Weights of a small mixture-of-experts language model, trained from scratch on English Wikipedia.
Training: a variant of Muon for the experts, 468M tokens, 7143 steps.
Below are experts of layer 5 (counted from 0) of a mixture-of-experts language model. Rows are named router (the router's row for the expert) and show model dimensions 0-255. Each number is 50 + 10 x the weight over its row's rms, rounded and kept within 0 to 99.
After each expert's rows: "raises" lists some tokens whose logits its average output raises strongly, later layers aside. This comes from a sample of Wikipedia text that the model never trained on.

# expert 20
router:33 54 56 59 48 57 38 13 40 62 47 63 51 49 53 69 47 43 59 55 54 48 51 47 35 53 41 51 50 52 40 44 49 55 56 66 57 54 62 43 48 52 49 52 54 67 53 40 44 44 61 63 63 61 52 57 41 52 66 49 52 60 40 29 64 52 60 56 50 41 64 51 54 47 65 43 44 40 68 54 39 59 63 49 52 73 66 37 29 46 44 50 46 61 72 57 62 49 58 46 21 33 59 45 42 33 53 57 30 64 44 39 47 54 50 59 45 56 43 64 40 48 41 61 48 57 36 28 40 51 55 56 47 54 44 42 50 27 43 36 46 40 75 52 54 41 61 56 51 41 52 53 49 35 64 54 71 36 55 39 53 41 52 52 40 54 41 60 61 45 42 40 55 58 57 43 55 41 39 53 46 40 52 57 51 20 46 42 52 45 38 42 48 63 44 47 62 55 56 47 37 64 46 55 49 61 47 62 53 40 51 48 54 43 58 52 58 37 50 51 44 48 60 72 32 57 46 56 61 52 51 53 61 41 34 43 70 52 43 48 29 59 69 42 60 47 65 55 45 55 43 57 49 56 70 43
raises: " and", ",", ".", " |", "-", " ("

# expert 16
router:36 50 46 54 51 36 53 54 49 53 42 64 44 56 66 47 54 41 64 59 50 43 27 44 36 51 59 52 41 45 57 48 52 57 44 34 66 46 58 33 63 29 58 57 47 63 36 40 30 41 74 58 37 43 65 52 29 58 50 45 43 53 56 44 56 37 61 45 66 46 54 53 43 52 52 39 40 35 53 51 30 48 59 48 39 55 55 48 35 48 47 38 52 42 56 59 51 48 72 58 47 60 46 48 44 35 58 52 47 54 33 54 36 65 34 40 30 64 47 50 65 44 46 40 44 48 53 53 44 50 53 44 58 53 55 51 39 42 40 26 50 63 54 40 52 53 62 58 59 59 48 55 41 37 49 49 66 51 60 65 69 36 60 49 33 53 50 43 49 60 39 39 42 41 48 48 59 45 50 59 42 48 38 63 39 38 18 45 55 52 41 51 57 55 48 69 45 55 51 66 50 61 55 47 53 51 49 63 59 51 53 37 59 50 44 63 61 54 48 64 52 41 52 62 34 53 43 58 47 54 55 53 52 49 44 55 73 31 23 33 44 66 57 42 58 62 61 49 38 38 30 65 66 64 66 43
raises: "\n", "–", ",", ".", " –", "=="

# expert 8
router:30 47 57 54 49 40 52 41 36 47 45 46 38 50 35 55 43 43 55 56 53 31 53 64 43 47 55 64 60 57 55 52 63 39 29 52 47 51 56 44 53 38 60 44 41 55 55 40 42 45 52 73 49 42 42 68 41 54 63 62 53 61 43 51 74 48 54 61 76 29 50 56 43 49 61 57 44 42 59 58 47 52 52 42 44 48 61 48 25 34 40 50 58 50 57 59 52 50 70 35 43 55 40 45 37 39 64 41 48 54 50 41 51 34 45 59 43 44 53 60 52 46 40 55 30 42 43 48 53 43 45 45 60 44 42 34 55 43 64 59 36 54 52 38 47 50 35 55 56 47 41 60 46 61 48 51 54 46 45 38 49 26 54 64 45 57 57 52 63 55 59 22 63 60 38 37 49 37 52 59 66 46 26 43 31 52 35 40 67 65 47 46 60 47 32 56 57 61 51 58 52 53 44 57 34 55 40 61 54 60 45 54 52 55 54 62 58 37 69 45 43 53 55 67 31 56 58 27 40 52 52 52 67 34 45 47 64 48 51 39 52 57 38 67 57 69 69 48 37 44 34 49 51 47 53 35
raises: "ach", "ed", "af", "al", "os", "y"

# expert 24
router:39 56 43 60 56 42 52 46 25 57 56 59 46 58 68 46 19 45 61 61 60 49 52 62 49 47 48 50 47 45 65 43 56 50 39 51 57 39 50 37 53 43 59 46 41 60 45 57 39 56 56 54 52 67 50 56 26 57 75 48 35 64 44 34 62 55 61 42 38 39 51 58 32 56 58 43 47 43 49 74 36 56 49 61 64 50 48 42 34 47 42 59 58 53 42 49 66 47 55 44 36 53 35 33 36 38 53 30 43 50 37 45 48 52 51 44 41 44 63 59 45 43 45 44 50 55 43 41 55 41 57 70 46 73 49 32 68 36 39 51 44 51 60 57 35 36 46 42 47 43 56 55 58 53 46 40 56 28 55 51 66 32 52 34 40 42 46 33 45 50 38 36 45 46 56 53 62 37 43 53 49 36 36 56 39 31 45 34 49 39 45 50 56 58 53 47 43 59 48 48 44 67 40 53 53 64 45 73 62 40 60 55 42 50 64 54 60 54 49 51 41 47 48 55 58 74 35 49 44 55 53 47 45 30 47 47 54 36 33 25 35 38 60 47 50 56 47 43 46 47 37 60 50 63 56 41
raises: " (", " of", ",", "es", "s", " and"

# expert 18
router:42 75 58 50 59 46 62 45 43 55 62 65 58 44 53 50 47 43 65 64 54 33 30 67 42 40 49 40 63 57 42 27 69 58 40 46 68 47 57 34 58 43 55 39 52 44 66 47 30 45 63 60 50 41 40 60 45 58 54 63 49 55 66 50 49 46 52 52 54 43 44 64 47 51 64 36 52 32 55 45 50 68 53 60 54 65 47 46 44 54 42 59 47 49 42 65 65 64 64 48 40 43 56 45 46 34 65 54 59 58 44 68 51 73 48 52 40 55 68 61 44 33 45 48 55 49 41 44 51 52 56 51 63 47 43 40 48 41 58 60 40 58 65 35 39 52 56 36 54 48 54 56 48 53 57 40 65 39 66 41 46 45 44 43 33 61 60 24 48 46 53 47 50 31 58 32 45 46 46 43 55 40 35 45 40 44 41 49 69 56 42 42 52 54 40 48 56 56 46 39 47 55 28 57 31 51 47 66 60 40 62 48 54 50 56 63 51 70 48 49 46 38 65 54 44 59 44 49 55 57 42 41 56 39 39 44 74 47 33 39 52 54 70 68 60 64 50 60 47 47 47 60 51 49 72 31
raises: " the", " Other", " In", " As", " The", " This"

# expert 9
router:42 65 47 53 50 58 55 44 53 45 53 60 47 83 61 37 32 42 64 53 53 52 53 50 19 56 44 51 61 47 47 46 65 58 52 47 62 30 60 27 53 62 55 54 31 54 57 41 39 55 52 60 50 43 50 51 40 57 50 65 42 51 40 57 70 58 50 46 51 40 47 66 37 55 43 45 40 18 53 52 42 42 66 38 56 42 71 35 45 44 46 58 41 67 60 44 60 60 64 33 34 47 48 53 40 42 54 47 47 51 35 61 43 55 59 50 46 73 60 63 47 28 56 65 52 52 54 43 31 55 42 48 62 53 49 46 72 52 58 42 43 58 72 52 68 47 56 50 46 38 53 61 56 41 62 29 54 52 53 49 52 31 47 45 42 51 39 40 52 37 27 43 48 43 45 32 62 30 47 54 57 46 40 58 36 40 41 37 64 39 49 38 60 55 43 49 50 66 49 51 45 60 36 54 51 47 51 59 52 62 49 51 65 63 42 58 54 60 57 57 47 48 52 61 48 58 52 50 55 53 51 53 47 43 57 54 61 40 28 50 59 47 55 48 73 55 59 57 53 62 33 60 56 55 48 35
raises: " own", " first", " pre", " h", " sub", " f"

# expert 2
router:42 57 40 64 33 44 44 42 32 63 31 61 43 51 50 60 36 52 53 61 52 39 45 52 37 51 51 43 59 53 60 37 47 48 46 59 81 31 56 35 66 38 46 53 41 55 46 33 38 53 65 57 51 39 46 51 36 40 60 53 38 51 54 39 66 57 56 46 59 41 46 59 53 54 66 51 45 46 46 65 45 51 67 49 44 51 40 33 34 47 53 53 55 48 52 58 48 55 60 48 30 33 68 39 43 39 43 61 47 50 50 42 34 58 33 50 34 60 49 57 52 46 43 43 51 53 51 48 37 36 51 65 59 56 46 47 46 20 69 49 44 53 63 50 46 54 41 45 72 50 62 52 40 62 56 38 50 46 56 45 53 36 42 50 43 56 46 60 50 52 55 42 37 40 31 41 61 23 51 40 58 49 56 60 51 27 34 52 53 62 50 51 54 65 33 58 53 54 45 54 51 70 41 57 41 49 59 69 52 43 71 58 61 56 57 50 58 52 57 52 33 55 59 48 36 51 49 54 52 57 74 47 61 39 41 55 54 47 40 24 30 59 49 58 50 49 69 77 52 48 39 48 53 50 50 52
raises: "i", "os", "v", "ing", "ed", "ers"

# expert 12
router:32 54 43 53 60 31 46 48 30 56 61 42 55 64 49 47 34 46 60 61 46 50 48 66 38 52 50 49 35 61 46 36 59 50 56 50 54 46 39 53 45 45 60 27 45 48 59 57 45 61 44 54 48 51 52 56 39 56 53 35 56 39 64 43 61 47 51 44 73 44 51 35 43 51 52 38 32 38 49 64 44 55 57 59 55 59 66 50 37 57 40 50 48 50 70 59 53 60 66 53 44 43 47 38 38 35 60 51 51 61 47 52 44 38 51 48 42 55 65 40 42 45 47 57 23 70 44 40 31 36 51 48 57 38 28 37 44 45 69 40 23 42 51 40 47 53 52 56 68 60 57 72 67 64 62 46 65 54 68 47 44 37 62 57 40 47 42 36 50 41 46 38 65 50 41 42 61 46 46 59 44 58 30 53 42 49 44 38 48 64 46 51 64 54 45 58 36 47 39 42 58 37 40 53 27 40 53 64 70 51 52 50 47 46 46 62 63 53 59 42 40 44 72 55 46 67 64 59 48 39 54 52 47 35 37 57 65 58 57 46 52 67 63 58 53 61 59 54 43 43 38 55 46 47 51 40
raises: " to", " for", " at", " up", ":", " the"

# expert 28
router:37 59 55 51 59 43 41 40 47 60 57 62 41 59 58 42 40 39 60 62 60 48 46 63 41 44 51 36 50 55 46 35 55 53 42 44 60 64 70 46 60 38 30 45 41 63 54 47 43 49 64 59 35 52 47 60 41 46 67 58 53 46 59 44 65 59 58 50 57 34 48 51 54 58 69 56 39 33 51 56 44 49 71 41 40 39 49 38 28 39 54 52 58 34 58 54 55 48 60 59 48 47 53 37 44 45 65 49 57 57 43 47 46 50 42 55 43 74 52 48 67 48 55 35 61 49 57 41 48 46 46 47 42 52 51 40 52 34 64 57 44 51 50 39 56 52 65 27 63 49 52 43 48 42 53 64 51 38 51 47 63 41 48 50 46 44 60 58 69 46 36 39 51 42 58 38 68 43 38 59 53 43 45 55 40 30 31 51 59 77 44 45 68 52 43 48 51 55 44 60 47 62 45 45 35 59 58 64 55 49 60 55 75 43 66 55 72 35 70 57 36 40 60 51 47 60 40 35 58 53 39 59 50 50 51 56 54 32 25 37 41 64 46 47 60 75 49 71 39 54 46 67 63 50 51 46
raises: ",", ".", "ig", " ", "s", "-"

# expert 29
router:43 59 51 37 51 48 59 28 48 48 46 53 38 70 54 44 47 35 61 69 53 48 46 55 33 62 43 39 41 59 44 45 54 53 55 59 52 51 57 53 68 42 46 63 56 64 47 29 42 52 58 60 51 52 57 63 46 61 73 50 27 75 63 48 61 58 53 55 59 26 38 56 41 50 74 37 26 37 56 49 42 50 64 38 44 45 62 33 33 44 63 61 52 34 54 48 54 53 69 35 44 27 43 39 39 36 42 46 48 47 50 54 35 56 45 42 40 54 59 51 67 36 41 35 43 42 51 43 45 49 56 57 39 53 43 32 53 47 65 55 37 59 68 50 49 40 64 63 48 47 51 55 68 66 59 49 47 44 59 42 52 33 63 51 39 49 57 37 45 39 55 52 49 50 59 30 66 38 34 51 63 59 38 59 48 56 43 53 56 59 49 39 60 60 56 52 42 56 57 56 31 59 42 58 31 43 57 68 66 44 52 56 55 50 51 55 59 48 61 40 44 39 59 64 42 63 46 63 47 65 57 47 66 37 51 57 63 45 48 51 36 46 54 51 50 43 63 47 55 35 43 53 53 52 44 43
raises: "id", "ie", "s", "up", "ra", "."

# expert 14
router:48 58 54 39 52 30 61 43 32 58 65 55 26 60 67 42 49 39 58 65 55 39 44 41 46 50 41 46 53 51 51 47 39 45 55 59 56 46 51 42 58 46 61 38 51 60 49 38 51 56 57 53 51 40 41 80 50 58 50 51 57 60 57 50 59 45 66 59 55 43 54 52 39 48 47 25 47 43 62 56 46 47 64 57 49 55 55 36 39 45 54 52 53 40 54 39 58 55 74 41 55 34 37 44 42 34 61 45 41 69 47 47 45 61 42 53 36 56 61 48 54 57 34 35 48 51 42 37 49 47 58 42 60 48 34 36 51 53 40 50 45 46 66 46 49 38 59 60 48 57 57 53 76 48 63 50 59 46 63 46 65 30 74 49 43 58 44 27 56 42 44 32 62 48 59 16 55 51 39 63 48 43 52 65 59 52 48 44 54 44 45 47 60 62 42 54 61 61 49 50 40 51 27 62 37 50 48 60 53 58 42 63 51 63 58 50 59 68 54 42 46 52 57 61 41 52 49 53 60 48 48 50 62 41 51 62 76 58 30 50 35 61 64 51 59 63 51 59 54 52 26 50 47 56 62 25
raises: ".", ",", " and", " in", " (", ";"

# expert 23
router:37 60 42 46 51 41 51 28 33 51 56 51 44 58 62 55 43 52 60 53 50 36 44 40 46 41 64 54 56 42 53 37 48 52 61 42 71 56 47 36 46 49 42 38 42 50 48 48 41 61 63 51 40 49 47 49 28 54 48 49 38 48 60 50 61 50 53 49 69 39 41 46 52 47 57 46 56 34 43 51 51 42 52 48 45 52 59 32 33 42 41 60 42 46 47 64 57 77 60 32 31 41 46 27 34 28 63 43 52 54 37 53 45 64 36 52 44 51 71 48 49 38 42 48 46 57 60 52 34 46 43 41 60 49 53 37 48 40 48 35 27 39 58 37 45 58 45 63 52 40 81 49 60 63 46 52 71 48 65 49 47 46 56 53 33 62 44 34 55 50 37 36 67 35 49 42 55 42 40 54 58 38 32 62 47 34 41 23 50 49 40 51 42 66 52 64 48 52 42 65 52 57 37 55 48 61 38 64 64 51 44 45 44 49 45 55 67 39 53 46 28 51 56 51 58 63 49 34 50 48 47 50 60 39 51 48 73 43 44 50 61 36 52 48 59 45 46 65 55 58 36 51 40 49 44 34
raises: " (", "\n", " with", " in"

# expert 10
router:42 56 51 48 45 52 40 13 44 59 73 51 45 67 58 40 46 49 53 61 53 59 35 52 43 57 50 44 46 58 50 31 53 60 54 53 71 56 51 49 51 38 58 34 51 48 43 61 48 53 63 59 60 55 50 67 38 58 70 57 42 42 39 46 62 41 58 58 57 45 62 66 56 50 58 47 48 40 47 47 49 39 51 38 50 47 37 33 31 31 38 52 59 52 40 48 44 65 58 50 21 37 42 37 51 32 53 47 38 69 46 56 44 49 55 43 43 61 54 43 32 30 48 21 36 53 26 44 49 41 66 59 52 55 43 37 33 35 56 41 41 54 58 51 57 38 48 65 60 46 56 48 67 41 54 38 60 43 47 44 73 33 60 45 29 68 54 51 60 60 33 35 50 53 36 39 59 46 66 59 47 50 45 56 55 28 46 36 63 60 40 52 50 63 47 52 55 47 53 52 42 54 32 65 56 51 46 60 48 51 50 61 45 55 58 42 58 51 60 48 35 45 53 57 39 57 40 43 46 48 49 42 45 37 58 54 58 46 36 38 42 58 61 50 63 53 56 61 53 46 37 46 58 51 43 38
raises: "17", "19", "45", "20", "18", "12"

# expert 13
router:49 66 35 52 59 55 46 39 33 65 38 67 46 52 49 61 39 34 51 60 50 44 47 40 50 60 48 59 42 56 52 47 59 67 35 59 73 60 55 47 53 29 47 38 41 45 29 41 45 47 52 60 50 61 45 54 47 54 73 65 22 45 52 46 56 54 64 53 42 42 52 55 56 58 70 44 56 32 45 56 60 41 54 48 49 66 59 35 38 54 43 63 51 34 47 55 49 62 68 40 54 56 57 41 47 34 44 50 32 57 38 49 46 55 52 53 46 67 59 47 34 40 43 50 40 38 57 47 46 51 55 54 51 59 37 44 55 42 43 40 40 57 74 47 43 58 60 50 45 43 47 60 60 60 58 49 56 34 75 61 39 33 53 56 41 71 61 58 35 48 32 44 59 35 26 48 57 44 43 52 47 46 31 59 53 44 39 43 48 56 43 53 55 55 51 62 42 34 34 55 37 48 43 50 59 45 64 58 61 53 51 58 58 54 58 43 62 50 60 40 41 51 52 72 48 50 42 31 44 43 52 55 58 31 36 59 59 52 48 46 51 62 62 56 64 53 65 69 44 41 27 57 49 56 61 32
raises: " a", " an", " part", " the", " un", " one"

# expert 15
router:53 58 56 54 41 48 38 40 38 61 50 60 50 66 57 37 35 45 65 61 56 51 55 69 53 58 44 45 39 58 41 31 60 46 53 47 56 53 51 49 80 41 54 54 49 54 60 57 37 51 61 41 35 46 50 58 35 75 59 60 52 44 75 53 64 44 65 50 51 45 50 55 39 66 64 35 46 54 49 53 42 54 67 50 48 50 60 41 44 37 61 60 50 42 48 42 53 53 58 57 41 55 53 45 44 31 42 40 56 70 38 44 38 49 53 52 49 68 58 66 30 42 33 32 52 48 51 49 35 41 37 55 45 54 33 41 44 38 39 51 38 62 60 35 52 46 55 41 68 53 57 58 45 56 47 53 64 47 46 50 59 49 42 37 34 59 52 47 37 53 49 35 50 49 55 45 62 30 46 52 54 55 44 76 59 41 52 49 58 37 25 48 57 62 36 56 46 54 55 56 38 51 37 51 47 47 49 66 51 49 49 44 45 34 40 57 70 56 54 44 42 42 49 68 30 60 34 58 61 41 42 55 64 36 65 62 54 40 33 34 47 58 48 52 69 55 68 50 41 26 41 49 47 46 67 48
raises: " in", " from", " as", " to", " over", " for"

# expert 19
router:41 44 52 58 40 32 43 45 46 49 49 43 47 52 72 45 36 48 60 73 59 47 53 57 32 56 60 33 47 33 61 22 51 50 51 52 69 64 58 51 57 51 53 46 29 80 42 54 48 51 73 49 46 54 36 46 41 54 63 32 34 42 53 52 47 46 60 60 50 32 38 48 53 51 47 47 49 33 43 62 51 57 54 55 40 60 49 47 43 41 44 46 48 47 66 58 59 45 53 46 40 39 37 21 47 36 55 36 41 65 30 48 42 65 48 50 29 63 56 51 41 48 39 26 48 46 59 37 57 49 69 45 49 38 46 27 51 50 55 48 40 57 57 45 44 40 64 42 39 53 45 55 49 51 66 48 53 55 61 46 62 39 51 55 49 48 49 40 51 50 51 42 50 49 41 31 62 44 38 44 53 36 41 54 40 41 39 46 41 49 48 46 60 65 42 48 40 55 37 45 55 60 34 67 52 42 54 64 49 43 47 53 61 47 48 69 58 53 43 58 47 41 55 58 38 53 38 54 39 49 53 45 70 33 48 36 61 38 41 55 43 51 54 71 76 44 62 58 46 36 36 55 56 59 50 31
raises: " the", " as", " and", " a", " in", " his"

# expert 31
router:39 52 55 45 58 48 42 47 40 64 61 49 41 60 66 55 43 43 66 54 36 47 54 45 36 45 43 25 41 59 49 42 55 55 45 61 52 42 51 39 56 52 39 49 44 69 41 41 37 66 60 65 53 41 41 49 40 55 58 43 44 48 37 44 66 46 43 39 58 43 46 64 49 60 79 50 44 42 70 46 51 43 67 44 38 62 55 38 36 40 52 68 37 57 61 61 47 41 58 39 45 48 55 40 43 42 79 53 53 62 42 66 39 44 47 43 43 54 45 48 52 54 53 53 32 57 39 55 57 41 48 54 67 39 37 44 43 54 56 40 39 50 60 42 58 48 64 42 78 46 52 50 49 43 52 61 58 49 47 42 67 48 46 30 30 55 63 43 54 50 36 44 54 48 56 48 74 47 46 50 56 45 36 45 39 27 23 54 53 50 35 33 42 72 41 57 46 49 32 71 49 42 52 48 55 49 55 68 58 52 59 60 49 46 66 60 60 31 55 48 32 35 56 49 44 69 51 46 50 41 54 57 56 42 52 41 60 49 41 27 51 43 52 54 52 61 59 58 51 54 46 58 72 44 55 44
raises: "-", ",", " and", " c", " b", " t"

# expert 3
router:18 65 58 44 54 44 27 39 25 54 40 55 57 53 58 55 45 40 65 60 59 49 29 44 25 50 38 39 47 46 45 31 55 44 56 51 52 46 50 52 34 41 48 44 38 48 51 50 37 63 58 63 37 65 53 57 26 52 70 42 51 34 42 38 68 50 63 40 62 50 61 54 45 43 58 43 50 43 54 51 46 33 58 32 35 58 59 28 32 37 41 50 58 41 60 58 47 56 54 53 34 40 68 25 47 42 60 43 58 59 43 45 46 58 37 54 41 66 45 60 49 52 52 44 46 46 58 46 46 64 44 59 59 38 44 47 53 22 60 52 42 55 53 37 52 49 51 56 67 47 66 56 50 50 53 49 57 35 62 58 55 30 54 42 37 62 48 25 78 45 31 36 66 42 56 43 47 48 57 43 58 52 43 53 47 41 47 42 48 66 51 58 46 58 59 48 62 49 46 53 53 61 51 47 58 42 50 61 51 57 32 50 44 43 58 59 65 51 58 48 43 47 54 56 39 58 33 40 32 49 55 53 51 43 49 60 69 55 47 53 36 49 49 46 61 48 53 53 57 39 48 68 51 53 48 46
raises: ".", " with", " (", " him", " who", " –"

# expert 11
router:52 50 43 53 55 43 42 52 42 51 62 47 53 56 36 40 54 54 56 60 57 36 47 47 48 63 53 55 42 54 52 45 50 43 54 51 50 44 50 24 53 34 49 36 48 69 42 41 48 52 69 71 42 36 45 52 34 52 64 55 43 52 50 29 51 41 58 49 64 52 43 67 39 64 62 41 39 25 54 52 38 62 73 56 40 54 47 54 45 50 50 36 53 48 48 52 59 58 54 56 41 55 52 41 57 41 60 42 50 48 48 48 36 63 42 38 35 68 61 45 52 51 47 43 29 45 51 58 41 63 39 55 41 50 52 28 47 44 48 36 42 58 60 41 42 48 60 63 53 47 36 60 42 31 60 46 49 41 55 56 59 35 56 41 24 60 51 42 45 39 38 48 32 54 47 56 70 56 46 45 60 40 43 55 58 37 21 22 47 53 39 47 54 53 46 80 48 51 45 67 37 56 46 65 64 49 50 58 46 59 60 44 62 42 43 46 66 54 61 63 50 49 54 49 28 43 34 49 40 51 63 54 59 49 56 69 67 38 40 46 48 73 50 61 59 66 63 61 44 56 42 56 56 51 45 32
raises: ",", " (", ".", "\n", " |", " and"

# expert 4
router:35 57 58 61 57 47 63 50 44 57 72 51 59 72 51 36 46 27 64 57 60 32 57 53 40 63 42 37 43 34 39 34 61 45 36 47 55 38 48 56 50 53 43 58 40 71 50 62 31 67 46 45 48 52 66 64 45 56 60 42 36 40 58 49 52 54 60 44 57 46 34 66 55 49 52 53 41 35 63 52 43 56 62 59 52 60 55 35 39 38 52 45 47 33 53 51 62 62 74 50 40 48 39 33 40 40 52 56 38 47 41 61 49 53 45 55 46 56 62 62 58 50 39 45 51 47 59 47 45 57 46 64 38 38 47 40 40 45 55 39 29 60 49 49 46 45 61 51 69 57 47 51 55 61 43 48 60 44 72 54 65 44 60 37 40 62 46 41 51 51 39 32 55 45 57 32 56 51 46 67 39 54 44 52 40 40 31 38 63 48 50 50 63 56 28 51 48 38 43 53 33 36 37 62 50 50 45 63 63 46 44 71 47 53 52 60 67 46 65 42 44 47 50 53 51 71 44 35 38 56 47 43 57 34 50 76 58 57 36 52 43 51 55 51 65 62 46 65 48 40 40 56 57 61 41 38
raises: ",", "ro", "-"

# expert 0
router:41 51 40 52 61 47 61 47 43 61 39 55 49 67 53 48 46 48 60 60 58 57 42 43 26 37 45 52 39 41 46 35 59 53 51 47 57 58 58 40 52 39 47 55 45 48 41 38 50 44 59 64 35 39 57 77 39 80 53 50 44 66 48 42 55 45 68 35 52 41 53 46 53 50 61 43 36 40 55 57 40 40 59 52 56 52 55 40 41 40 43 45 49 57 45 49 64 51 74 40 32 45 33 42 44 34 55 49 38 62 34 55 38 58 39 48 37 48 65 46 40 24 48 43 52 53 36 52 34 51 58 52 46 77 55 38 62 38 40 40 41 58 65 54 48 51 52 62 70 43 57 57 59 44 56 45 69 50 59 54 63 34 61 42 38 59 41 36 33 56 46 50 43 62 58 54 67 35 43 55 35 36 36 62 34 48 41 35 47 54 32 45 52 56 50 54 54 40 53 54 48 57 32 47 65 43 52 66 65 41 46 48 59 45 43 60 57 47 57 47 38 44 48 58 39 55 53 53 56 47 47 45 53 27 43 59 52 46 41 37 50 65 58 44 69 55 68 58 34 32 34 52 55 63 54 47
raises: "-", " to", " a", ",", "–", " in"

# expert 22
router:45 64 51 54 57 38 36 49 46 60 61 43 49 62 71 46 39 51 64 56 54 54 54 51 41 47 44 41 65 35 60 42 55 52 44 43 59 53 38 39 42 45 41 37 62 41 59 27 32 57 69 59 49 48 51 57 58 60 58 59 58 64 66 39 75 41 58 48 55 36 57 45 52 53 69 43 48 33 53 55 37 48 64 56 45 56 62 34 34 37 55 61 46 52 45 55 62 63 59 34 36 52 27 54 29 39 62 45 55 59 44 48 47 47 32 65 49 60 53 58 58 42 53 36 49 52 38 40 38 56 60 56 58 46 46 42 47 41 51 39 34 54 64 53 33 44 66 54 53 46 50 55 51 61 66 58 58 40 53 65 64 34 69 41 41 65 54 30 60 32 40 42 56 38 52 50 57 38 43 59 51 46 46 52 37 46 38 47 49 44 32 47 49 62 51 49 48 38 48 45 40 52 48 54 42 62 67 61 55 54 53 32 62 56 47 52 61 25 62 51 38 30 58 59 38 63 57 56 46 37 55 54 44 35 31 69 54 50 39 53 41 47 57 47 53 57 57 54 59 40 34 62 41 59 52 31
raises: " l", " c", " local", " b"

# expert 21
router:37 58 64 53 63 41 60 48 39 62 38 55 56 50 60 39 40 44 56 65 61 41 49 65 56 50 40 31 60 68 48 52 74 60 42 56 45 41 44 41 61 55 45 52 53 58 51 44 31 44 52 51 54 49 49 63 35 67 60 65 36 49 41 34 60 46 53 66 63 34 46 60 49 39 53 47 46 40 57 48 57 54 67 47 48 56 33 39 43 60 32 50 51 41 49 49 75 51 54 41 47 44 42 39 37 39 40 54 64 69 50 54 45 52 49 47 47 50 60 55 51 45 43 51 38 29 44 49 30 44 45 53 45 66 35 49 56 48 49 29 25 54 48 49 53 53 62 61 65 48 68 55 52 51 48 54 59 39 64 38 48 43 72 46 37 69 40 43 65 55 49 45 47 51 51 52 47 51 46 59 55 36 35 75 57 43 44 41 44 48 38 42 48 56 52 61 62 47 47 47 33 60 51 49 46 58 62 66 64 47 43 63 55 51 50 67 66 71 65 73 35 46 65 51 39 63 53 53 52 50 58 43 58 38 53 49 68 49 53 45 52 51 72 52 70 68 68 50 55 40 60 58 50 67 42 46
raises: " the", " a", " his", " an", " its", " their"

# expert 6
router:45 62 53 50 47 60 43 39 49 61 33 55 40 69 48 51 33 45 49 51 56 46 35 56 44 48 31 38 44 57 39 43 58 60 51 59 66 55 44 38 64 56 37 49 43 47 44 35 44 51 71 59 41 60 43 53 43 62 60 57 47 57 57 34 48 45 59 49 41 37 43 61 43 48 49 36 36 37 46 50 55 33 68 62 47 51 53 40 37 63 43 61 51 54 68 54 45 38 59 64 38 32 41 43 47 22 64 60 42 57 46 39 47 50 52 45 40 62 48 46 50 39 38 56 37 42 40 40 34 44 48 59 54 61 48 40 63 45 40 49 45 53 70 39 43 43 55 48 76 51 40 54 49 53 61 54 54 45 49 40 74 51 54 45 33 56 55 37 63 52 47 46 58 40 50 47 63 56 51 54 53 33 36 53 60 32 33 33 44 52 40 34 61 72 51 44 45 51 43 41 43 49 43 60 40 33 62 68 52 52 56 65 46 52 60 46 59 41 74 54 35 41 52 62 41 61 52 41 62 44 55 53 50 34 51 51 75 60 39 50 52 63 61 61 59 49 64 56 54 54 17 48 55 44 48 32
raises: ".", "th", ",", "\n", "–", " year"

# expert 27
router:50 55 30 56 53 44 55 43 46 60 71 63 47 54 51 51 51 46 62 64 58 42 26 53 42 62 48 52 40 52 57 35 55 44 37 58 53 47 58 46 65 40 45 47 48 61 49 45 40 58 50 53 37 27 48 55 30 52 54 76 48 41 62 59 66 50 61 61 42 35 37 60 47 49 54 38 56 27 52 54 47 53 65 46 45 54 61 34 40 47 51 46 52 52 54 60 53 47 67 47 50 41 71 46 33 41 53 49 41 61 50 66 40 50 52 67 44 62 51 44 61 44 49 39 47 49 55 46 39 44 58 68 61 48 30 26 39 50 48 36 43 47 62 55 59 56 61 45 62 57 48 60 58 34 54 47 52 45 46 40 76 45 55 58 32 63 58 53 66 49 37 43 62 41 64 48 54 46 50 51 48 43 43 60 41 52 35 51 53 58 45 50 54 71 47 61 50 55 49 52 56 57 52 66 22 46 36 64 61 50 57 47 47 55 77 49 64 55 55 52 43 46 49 53 48 61 53 47 61 63 56 44 61 46 53 55 60 43 40 40 39 65 51 61 59 45 60 71 41 41 39 57 61 53 82 22
raises: " for", " in", ",", " with", " on", " by"

# expert 1
router:48 61 58 58 69 55 49 45 47 49 49 45 35 68 66 38 43 37 61 71 64 56 41 49 42 50 47 56 51 49 43 44 51 59 52 38 80 45 45 35 56 50 53 33 48 57 50 52 42 65 45 47 50 54 53 39 37 66 54 50 55 57 48 63 64 47 54 39 37 34 50 79 53 61 47 31 51 47 47 47 54 49 69 49 33 61 45 42 34 45 43 45 52 37 43 58 53 64 66 51 42 37 32 27 35 41 41 44 59 56 56 50 51 53 54 56 58 46 45 36 55 52 51 51 65 30 40 33 49 31 61 44 63 49 38 37 47 33 50 27 43 53 58 46 54 37 54 54 62 48 62 48 63 56 54 47 60 45 51 62 64 32 42 53 36 56 45 40 51 40 49 43 64 52 29 41 49 38 49 52 45 53 42 53 41 42 41 46 42 65 45 49 70 63 49 40 43 51 47 51 55 50 52 49 25 53 45 62 57 52 68 50 59 49 66 46 73 55 70 57 48 29 55 61 41 56 56 50 38 56 57 59 59 42 57 45 57 56 39 40 50 73 58 67 52 60 49 61 40 50 48 55 39 72 60 41
raises: ",", "ers", "ota", "'s", ".", "ots"